config.yaml
num_hidden_layers: 8
hidden_size: 256
n_experts: 80
experts_per_token: 2
d_expert: 320
d_shared_expert: 0
hidden_act: "swiglu"
moe_layers: [2, 4, 6]
router_score: "softmax"
normalize_top_k: false
routed_scale: 16.6
balance_loss: 0.0113
balance_bias: false
init_std_router: 0.0319
lr_router: 0.000521
vocab_size: 19498
norm: "rmsnorm"
norm_eps: 1e-06
tie_word_embeddings: "early"
optimizer: "adamw"
learning_rate: 0.00154
beta1: 0.9
beta2: 0.98
batch_tokens: [32768, 65536, 98304]
max_seq_len: 256
train_tokens: 302400000
max_steps: 5137
dataset: "wikipedia_en"
Below are experts of layer 2 (counted from 0) of a mixture-of-experts language model. Rows are named router (the router's row for the expert) and show model dimensions 0-127. Each number is 128 + 24 x the weight over its row's rms, rounded and kept within 0 to 255. Numbers have three digits each.
After each expert's rows: "gets" lists some tokens that make up at least twice as much of what it gets as of all text. This comes from a sample of Wikipedia text that the model never trained on. Tokens count by the router's weight.

# expert 44
router:100123163076119116191176102155149152128118144148145109116107117166154108114142104143115128141161117095140163155136116092137144119121139153094124095086125148130113133124144100147085099102144094158093129094111108168102122171151147114168111140148120125101130109160091113152116154119113174152137127136159157117139142160079154124168109123124110122126184150125119133083096121138154112100139
gets: "==", "===", "\n\n", "\n", "====", "|"

# expert 16
router:147142108144116091071162151112122161132110111144128083123142074095130104086166150096140132162174107082117055133123142108143147142138146139071133119120095150104129111143142141138119156163114136151117117110136126121162105110144131153130159132099095110167102158101121163159145096112094100109157106107147106128099066109094120124103098115104151116130109159099141149130151117113120111115147
gets: "ed ", "ated ", "ing ", "ted ", "ent ", "- "

# expert 33
router:111101117111134072132157102115144157139125160148127102158088115096082126099112128140163128099120129113115114136164122092144101138171071106125112149142148110123127123123128151135160108129116069113096143130091158122095136118137128125168106126105105136153085114152120121154151108109125141141126102163158116119146182155102110088163121147098122118107182145127123106169156135128133113105144
gets: "the ", "6", "a ", "7", "==", "The "

# expert 30
router:103158138113138140121090098104147118102135122085093056122134119120145115165112145148148162119132098165102152151141136132129102152089107155148164175139137124102138166129132152091158137080153073139127152155159114184128127153141078145160077144138122146138118122108111109123100157137089133108131117148161155141170121138082118090149145153082148123078106135156145123117097133170145125114092
gets: "such ", "for ", "ol", "2", "of ", "used "

# expert 47
router:173108137122131093159153134130104161098114177153143177117162103134116095097123091126119192110128097141095121123068072122105087128099121092125174098136145123088109139097115128137174110153111113092093142126104138115129094163173155104113111116144118145134138142113127139135104154149127187119143096169142151108140185140110139158140106106147097134091103163144138143133139141140147144138113
gets: "the ", ", ", "|", "people ", "% ", "March "

# expert 20
router:134084133100094048137166079182146181103151172136116112114126130116102134081087094129134122102172130137086128116129144113107114138139128083113144132109157150122161103097155135133134106116108075151083157112110127140111144146151133105124089156075112142107104137141136148138136146094141134095132089164156112139146192107100103109134113105135093121106119136119126093151137099161135145095140
gets: ". ", "5", "\n", "201", "P", "3"

# expert 14
router:151064123148121063140182088151176201091122167147095118112124139102118128099101080128146169128135098128111129112119127123124110163125122096097131112111171121097160115106136145113126119108093073105114132090111134130090135135133119100116107125081104093130113133131110151135107109090129150098121100182175128158164173114100128143140116113126085118106111140111096097149147122159129129117130
gets: "| ", " ", ")", ") ", "who ", "1"

# expert 79
router:126122124154133101134132094157111131091082109156130125155113127130141100080167131145120107106174153095104126137120155086147092185150136117142115122113126131142132119159132174123137157102150129149100133132152152137112124095127145147095148161158138157140084176152138121145143157083139096090150164117143099146129128129083129168111138169142139090113102131132142137181123145105117134139148
gets: "ation ", "0 ", "\n", "on ", "tion ", "development "

# expert 8
router:111133127152154146108155120127127125133137175166107138133096140147126140121174158147126117184148114170198131074149130117126111136129152102098121135167134134135114152148132117102103102111166103100131107114090117102085116130121117122154144123110145145130113118139122156142110100183103116165185128084115147147133082182128117121114126161112133110142159099171105123078110130120105126135102
gets: "to ", "ti", "ri", "a ", "di", "re"

# expert 25
router:124194162105127087106113092106123160078115142155119110177135131118120105107134135109117121143127172125096154181118095096097129139054081104165161120138103114113134120084150117133140107118088096150154153118140125101118157152129144155146111121163130143155122117107125105146097093101110118120130105140120146149138152071138100121168118184130158145151136113166079125136099123154155109075123
gets: "time ", "time", "due ", "(", "|", "role "

# expert 10
router:136093119164171127150135155118166113151169140130133108121117120063131115159125126163099165109126138121151153157136148137114141107142106116144103124133173132068101095119135064103138120139072101183121080114087176158107115119142132129115121128124103146121110150125138147123107122138119150170079119157174128154138092142113120137146104108128104138111131172140126157142159108114156117094130
gets: ". ", "ab", "Ad", "He ", "4 ", "El"

# expert 38
router:145153093116105170168126115126132095121078142154139125154170134125103133125128155097146095120147085147125110115151164078112111135165128092108119119093134138129154134121132120118100149115084162131137090120128085134094113106149126156095109080149127144151142092089097142112098116124149107155100163123115136103123167133141103099104139096123113108137101084140148136087165135110112124158148
gets: "em", ".", "ism", "pl", "ist", "er"

# expert 53
router:104150128140130146139121094145146131131142148119139097113159121137138113138148158115129098105094133147142166128117147083129125132157111093107161090142154114118167162125088159120106160080150101074154152099115145110150151144104142107137078120111112124158074121088138130109127090154139144131145072122134180106141144142127108121142130111162099156120120102131137114119118177120139138129083
gets: "sh", "sp", "ed", "w", "bl", "W"

# expert 67
router:151129105129127118119126093144163145080139146160150140163145125114097082080137107164102156073145106155116116097114164104155098131157145069109160148096164106136135107102104108113161114088103082102115134150118110108151146093150134131144139155118093101116080101121122165110117111104121173106133094167123168137111168139072133102101106133133087119134137143157115146158176134147105148129136
gets: "The ", "the ", "7", "of ", "R", "ax"

# expert 23
router:123135138153111147120157179118152097087100137144142164144078150184115119147095161142098108168113131123132156173165132115146190111139134118093168112126107098135108123130137127127080090101120058137106118098147146137174170145123094131135148112122131123146111109141152103093162123174151156118123091125141155113152119135184132119116132120106143120135093128148151159089122142124152093110135
gets: "ing", "st", "from ", "and", "est", "a"

# expert 58
router:132153114155124078152136141154101179122128131130145149111106145157161144117174125130146095144126124132122068141128102130115143142107107136114092165135074122171138141130101089128099107135146168139172142119121134125108151089106149152156146132156116180149131114139144116141144112164116132114158124136126091140117145090190129116157138125103149148137120126076123115141124103095104090135152
gets: "ing ", "up ", "out ", "about ", "over ", "es "

# expert 41
router:088112128124102103154156101131164144105155141086110156127154127118123112079123103108131140091177169147104149090131164109120107164113103105126171178111180123098095078134099146130111131123154080150122122092108087127127091155159121128099133126102119148172129177147141152134117154146107146082139117165142163124154157174107123123121164094150093090115101150125082129119092133103102100116126
gets: "No", ",", "1 ", "5 ", "6 ", "3 "

# expert 15
router:138105148126133125127127085112156133149108149074135119126080173115115155167097120162174155132161118092153163129160112131137113116124099147115131125154122160125125104157146124089123111095109076160134136124132116101120130138111126120117112145125098149148113155122088129129111124118128102106100117178163119106142090169103090101064160160129125096099141155129090125136088121115137137117101
gets: "9", "od", "as ", "8", ". ", "9 "

# expert 63
router:196062164100092117122160095138147181080144157132118138138086149115115121142094143114119135100122130163124113155149140090141142146112089122136118136141187108143162126085107123089150140130132087104092151109090112110105136139140135115156113116064116097120111162138104137152109123105143163099138104153140155134171171131107105134135105151112097093150125157081140119147136136141125128126086
gets: "(", "ek", ".", ", ", ") ", "8"

# expert 7
router:162067125156094081153180073145175170088119148151125118131117128088119147093120090144131150118141119137079110112139129114128106149143116097094121119113161140101168120109141171122121102102097115103109138119111151133108108123146104102118109134077115117146096126149127155138121142074134152087135110161170139159143180124091118131160105115124064111110151124130110099164152114158136139122103
gets: "(", ".", "- ", ", ", "1", ","

# expert 42
router:126119135106131130131115124135156175164133171078163157110131141162118155122171146155125116161131179113088094103122110179114132178113085101155105139152130114100157107093120136120099155121130126119141179137095160111093088100145092136101120134097129137173127131115116110132135104136114134128125125124160167098165119131157140130122150169166120081168084134068111093080118115115095116162134
gets: ".", "In ", "|", "D", "in ", "to "

# expert 57
router:085141149137070091137122103130130118095138102087110115171109112152130133132127111144135150121153119100110155153158108143106116144099106123149107116093144085128142076181094161105111099130152099125123126091144125133092151161118117109096165112116095122113099158128124133131074099154114118134122109117141114093186136115125105106128147147133128143121125106107117126142142121144150122159100
gets: "it ", "he ", "they ", "she ", "there ", "There "

# expert 11
router:169072146121088079154197089161164176074124164143109128104124139100109141092088093132129157101151105144108138112123138121127112159129117105111132125113176125106144104101141139109140111117101083110103127116094133136105134144153113106126102142079107124118103124132113150125097117085138156084123105172177117154157176123085126132145101112135090109101123138125112096142140120161137122106105
gets: "\n", ", ", " ", "\n\n", "in ", "is "

# expert 40
router:149097160110091098137170092133176167119144148121137111110128140140109125145108102121126161128169102149100131131156101127123099127123104103109142137130140109085159133115099128101131123126127066168111123140110149146113124127121096108129095129094090113149125164143109133158087108109132165107119097178160147148165156148109093127144127097138090128099156133128099118146136126162109102116162
gets: "| ", ", ", "u", ". ", "1", "un"

# expert 0
router:143078124113099061113166103135162178097130176153096101108082117093126156101104090124139143121132137129132147091109137125088121152123127105104098112105142123111152136093144115105163132097098083079108130116135155126102129124147129125106113119092121127118113142144105163129117118080124151094140102166167127134151165135105135132144118090122086148113111153131091094180168122169113138088124
gets: " ", "\n\n", "| ", "\n", "- ", "|"

# expert 5
router:106138133139114161097146137107156099127139148166189115166097104147090094129099138119147090134134110128107085137136138205132112123169127117091102124102112110164130109109131164123114150097117104116091109085140085090154131175129120141139108135126110121094102145117158110150119147132156123082148099128124156130191095129117159122138142106146145137156156106098129083123168147123091127156146
gets: "well ", "-", "y", "then ", "until ", "E"

# expert 19
router:143097098111135134098072069103111126092100135107130146096114145142121157118135137144146162106132102136142110137116093128169154119155167123112122140138102159093173168128130122135089140118116165151142127139120147148150080147089132126124113126150085115144134147145116128113079101118117150090125136138131144172148121127098151165097155120092158132129161125085121148107141098117106157144174
gets: "om", ": ", ") ", "\n", " ", "k"

# expert 22
router:155062145097109065149203074191154167091113159154113122127114101126095138110079089156112159136113106126112135134133121099098116145128127091121143108097171108115123099103154136122132122107093090140111144105093138141109140123169125130121104116080096104142101122135126141137101108119139159108119101193153097150155184129085148145134104115131114090098123133126093109145145122163132120112105
gets: "\n", "- ", "in ", "| ", ", ", "\""

# expert 54
router:115076109115112115160160082147161142134137142171123130084174116145119155093088120123157122120107080147161153116165142138094127066135114113093157100124181129111121098101135148152106093101107071144099140118105129140108144144154106106162103165107099129123120131125137156155091104089115150109130115165143121157151172141096123143121143118140129094120099137148117125170150105170090101075129
gets: "ov", "and ", "1 ", "3", "\n", "uk"

# expert 62
router:123181123136146121123119096108106140106127116125095143175139104119105095139098107140136121151105146147087093118111152119148157121151111154125103106132146142117102096145100138127178124126125121169119102103098102118107162141140139105096109163150175057121106156122141131114116143106137164100119100137136137158087127084140102157129117103113143168146193156175146099132197125137130095130131
gets: "American ", "every ", "to ", "/", "of ", "or "

# expert 66
router:164094117156082094140152142117116190097133130125110113118087130111082175095104117166140137116148123123131136085078110123110143130128124109137116136109147130099172115090153177095127137102132100141078131111076114150107145130141081131118091150073099152148106125106110145127134119119173169091137131173145121146144133129157116134153097098100098103093128114109105121154135119137118132113119
gets: ".", ", ", "so ", "in ", "In ", "On "

# expert 56
router:142134084113124157061141091113134113115111179098160148121100122139105120130126137161142127139164135176127116124167137145119143102141154152145137145147159181156083145111098111119105135113072136137150116117185190142158131149104110116165134130127132124126124169156111137133154121101133144156155123170128184088122172126130156134127188098114124126091160148166122112070132109122078135134131
gets: "\n", "ak", "an", "ok", "ik", "ell"

# expert 74
router:115139158144087077111124140148157142129191127154154165149131134122123165112138108217133171111120124101049142129078132106135131127150137108130113100107169098122135135161084131104110162154157170096103125108117132132166098125130187143152137144117083114082131130147128105127147106151109129122107154147135104138169108150120150138109115143138128125132107153138146109137115134175126143096112
gets: "|", "non", "-", "ate", "ic ", "200"

# expert 75
router:150070140139088075144199094162171191070131156135103126106115142102106138107097090144129158106151104145117139110116138121116112149124129105111133127117173118118155106099141144109131112109105096107096135111095129139100130142155111104125086138082101125112106121131104153128120118090132159086127089178177117157137182127097132133143101109138091116115124137108106094150149118167142125116108
gets: "in ", ". ", "the ", "a ", "198", " "

# expert 24
router:114106096160171113132171105122150151104104152143167112078117117130116160143100135154134153139118159099123162138135117136163107123092079119118129105149156150112137128102127139086132123108152107105103124091162121141160160129155141062130076140136147147150133147131094123110114154120142158076089083157118153083152179136130156137111110121138137119120109107112135123081129163146132114083135
gets: "that ", "later ", ". ", "also ", "then ", "re"

# expert 50
router:147143127122140127114150085141160125126092134123122115123143115123125096133151106110123098114150152140063149130146154153075166103151085089122106146129120125146110124158149148130122123161119116081163144153157110136095137134115157133129115161095164130107139159168139129129161068136150122106152077118152146141139130084110127158151186101146123136116155138087095140142141064152104124151134
gets: "out ", "by ", "was ", "% ", "- ", "Location "

# expert 76
router:167071135131093073149196079167162188089133155146106107097118135098109142103089092141133163105150101144112145122124142122129111155128124088104130119115168124118140102101149157108131116119104080101099122105090129139101136140132116105130094129082094113122097122141098150122110118094141160095124088174166121162141185139089124131147106115135091119111116143123099089154149121155138124105104
gets: "\n\n", ", ", "The ", ". ", ")", "+"

# expert 31
router:178106122163105086141140108075131124121135161082141102108137160164112134167103138187174153113137134139122132130106120090183103172153121121091098149085170161092138112129113126160129094131086135150142102153114133113157087094127082104179085164108123117171098116112112138130139133117121130144130171148136137134152139127155149131149097104108127133129118111112110119133143113129109100124147
gets: "\n", "199", "0 ", ")", "|---|---|---|", "|---|---|---|---|---|---|"

# expert 29
router:158113133142127108151132113131161159117147143126109137102137133104130098082126113135133146066170102113111132114116160119112101143100114143091148139126145098099121091133142133115108142136120120143140130097153127162106167144117181090120134148106115142143135149139109143136113174093138157066161096114161136160119115156104128097134124168172133105123114131136134104118145127151118113094163
gets: "after ", "during ", "before ", "following ", "|", "\n"

# expert 4
router:168140159118101126147143124126138111128138151146100136086126130126100141123159077145135107093131145183164113111106143118128122122138144129084099129142133152146118179089158150171119110125119108119190123140066172120109138164122141090077125132171121149138152131127109144114085167167100143117092122110133115112149176103132126113115118109108113057134081153101096111108121146117111139153098
gets: "\n\n", "J", "\n", "= ", "oph", "m"

# expert 55
router:162114127111154102145130125092148155149176160168100166153072097138132146158113116141165130108088084144121151109143155134125100153179121131101161113150130176125126120160144182155147089136139114148127144151103126087174140128139093113125134097093132133103111148138062138126134127115092126148110134137116183126151145147129122102143116115106171116126153105121160140134164122135125154135159
gets: "of ", "= ", "International ", "- ", "–", "201"

# expert 28
router:177065129134080082150195088119149171070134182127106135121114141100110116114082107127118172086154118145096143115129126108126094130126124099122116135117162142107133103095144148100131127103093085109108134112118126121131116162142121094100095116089114141130098127126123132112105114084160152098128116166155106121147149102104105146134133106132090127098141140130125087127132121139133143137127
gets: ". ", "| ", ", ", "), ", "% ", "."

# expert 49
router:129103150163147149163136141081093120094119130097132100138098170091154154148126105177119152158130096164140118091122113151098100164100115104124137113176103157149148164160144136165127122123169117146189143115095109148102163158151113096137105169087131140150148169135112134130103116122132137119091146135126151120162143107152146104125105130174099135130109118147119084114132154128146139141125
gets: "his ", "the ", "its ", "their ", "her ", "a "

# expert 73
router:164102164160126106120078111115144143112127150137089100118167167113147131111117123105140112134127123123143163138082123143137140150161148140123075103106106142124150115110159126104112064071162112114103111134122104085098120149142114129125123147128125105105123138121104180126079142112158147099101113171157109137113108108081182125162091127097136118135105170172139121151149122122124120121165
gets: "and ", "or ", "/", "'", "& ", "–"

# expert 26
router:137074127071104138116088095164095151127135140140162097146128170151085110084158131100156100084146143128107124113150110123135138117146139140118109143130149136086146115128121129106090122109154068128101116140134118130137074114138173123125148111117112101141125090158197124132130109108103139120108127103166100128113143106120142120127143125118114116152094116123114116145140140140118147117094
gets: ".", "al", "'", "$", "il", "\""

# expert 17
router:188100148140140100101189139119152144124108126108066076102106110082125183101127127145149123134149138131134089136114153102109114121154121115128142129126145153139174122103135106142137107134127116083126117144140136147108129093172108132104099124094084180156162167108168130117096086138140133119152124156143120158138149098121112144127163153122102080097152133106113137128151151144131146101106
gets: ", ", "\" ", ") ", "\", ", "–", "by "

# expert 45
router:122107157118106095119141094147149199141109151151094163094172116148122082121086114101140123118139114087106144114124102168118096136132117158146086118109174109133134103119110140110105097118121082126124076119130155126114076109139135161164150093127085142107105140119149082179143116118134122099130095102131100114157091114091134161117147087151126112132147130168152083155088113178123115104124
gets: "a ", "in ", ".", "202", "at ", "to "

# expert 65
router:156149154132108133095117121134130136128197170117179152153140149155148116116150140120136134124141150108110131103127112100153123145091071140142150130121120158104142119140142155086145142112122080100103069099114117128117115137135134114148111119138081141114153142105116117106103111097100133113110139172141113173097157121073142159115166138143103126129103161112084130159135142155125167123050
gets: "s ", "' ", "'", "ep", "9 ", "s"

# expert 59
router:157070138129089080154190093162158180075128155141096125108129140110107130106092094137131158106147098138110140112123127109132116149129118099097137117115174117106149105104148144103144119109111088099090124111098135141100129151144116093131100141080101112111108125143101144129106128090128158096123101186174121164147188124082122133149101106146091109103115135117106102151142115149140121108116
gets: "\n\n", "the ", "== ", "==", ".", "202"

# expert 48
router:160084131130171135150112111160147153102140132092065123107096072100116157179086145131152141101114146114148128139105112137147173145134149080142123105099103149104127121088141145104167115084120095122141110145155116110123111196122121090118114132123105099112107124136139147103126131168142098091125118155105164117120145074109139141136127116129135135134139130136082170136099131128124107124110
gets: "=", ". ", "It ", "; ", ";", "Z"

# expert 72
router:120120166115143075134141086115103140130145094151114099103111107109183130100125118181129117125123131087171130111115119128131148137125101149153138097102136132185139106118105088101123157118119115097144099157141120115114135125166134140117136119109133106150144143110154128088097149107139180113141138118086134180136108103090092115096148135146098056098145164116112113166080102132130123108096
gets: "I ", "A ", ") ", "200", "C", ". "

# expert 18
router:139113134100129126139088108154086159112112130095108112117132126116143128129152105110147113127097123107153120146145107090121124111135161161170112117109102108136083098138132096124116134135158160113094125172114144132138097114099081135143166152147151163139123142150162118115120146105121096164164150111114091140153103104097123148115128125136151187117159104143134148154149134134098109096125
gets: "de ", "o ", "e ", "i ", "en ", "u "

# expert 12
router:157110091142118100155149084136148180082131143118117099102121099077148096109131133128116186099180094125111144106113096137136117160167153095097172156114154126119129099097098135094151086126131130148086127104109108138122099125116134104099078137085079111102127132132083121142099114130110150088179098116181151132179139107129137125109108130165123115158106130111120094116159123150125147115132
gets: "was ", "a ", "is ", "were ", "an ", "be "

# expert 32
router:152065126134098073146127081130144183116118180158087103104146127132110134105114084129148111111149110148091135112087127135131117131144126109106118139104177124132167136096155153107127110140131095084118111094123117116130117147085092127143121143116130092122116146130108119124128082054131160095124094145175130158128157110082126128152110116141095134141153109119149083120119110144127109114128
gets: ", ", "- ", "2 ", ".", "is ", "and "

# expert 6
router:150151098111118111111163102134149148124106125093133114102087121138144156095137136152145124136129092103121141095137111107071095130124118086109106136124151156106089138125186140124131125112153121103158132095086135136146141113153105098111142128079168079120118140122137142175096134097108131116132139149120131116118168096113152142101102129115106122136124165126106100117129141163160110108161
gets: "by ", "| ", "called ", "to ", "as ", "named "

# expert 61
router:164079103129139058113087080110138148107114119104124092074166117122078161111121126160148148124126116137110152081130124094110097154144092061184154117144143129107129094117168128112128124138084091118169128110120139100131139136141143110122161166106083117127131130163139119164133126134127117098166077148126173146148127103149118122124102109112082109117114160134131114131142112125144139111114
gets: "the ", "part ", "In ", "in ", "12", "South "

# expert 43
router:158066138131090070145193094168166160074129162138104124108119136106108127095083087132131165104148102145116139109115137111122112146127123107098132123118171120111158104105146143101137118107103079105094129115092134136096127149148121105122101143082103116108100124134104157135109115092132154099118088186171123151151190132088123134141106119128088121104124135123099109155141120152126122114113
gets: "| ", "and ", "the ", ". ", "2", "The "

# expert 51
router:096129155151125085181129099116143146098103152091116111129110142089159124123129127139111106128142122118170133110130118181128125140094111081103137117101140101098124138089155138142121110137092152123166114103080150133110161126169110130127132126139099085105115156110103167093071140098130165093101111155150101145156146119104140094094081123137153083122114133115117127129154105156118103129140
gets: "which ", "but ", "one ", "where ", "not ", "who "

# expert 39
router:158072150130084087154191095147165175083129172138093124102116136101099134110102093138127166106147105148110140110122133118123111160136119103103139117129176130113139111098138152098143113105105083103100124121102128134112130152146118104118093130079100115121104121139114156122102123094129154096130091178172121161162177133093117133156104118140084117103121136117098094152150127155137124108109
gets: "| ", "- ", "– ", ", ", "; ", "She "

# expert 69
router:105106120142126135153111145085138085147157138111145136120154137115138117103112133137153144166127119101109132128117147101107136154107137128160168128156109160163157145102144108098116144134119157173117168096088115124117142141121123109137098160171108158138131125120107157164140119115115131110137113132109104144111153133172128117130109165152138131143079120081152133117137134138125087139140
gets: "first ", "two ", "all ", "other ", "most ", "only "

# expert 35
router:133129108138105108109139111129092141181099142155151130165195138184158094106124114111128089134147131101133142122146149139152131154127116155124141117128084127139131123113155132080129126094155140110113098103149107126131103097137096176165136100143135150124155137153144081153126157104120152151146123120127116136086136110125130106197154164155136130172142127146162156176122128068119136120113
gets: "es ", "ers ", "s ", "er ", "ts ", "than "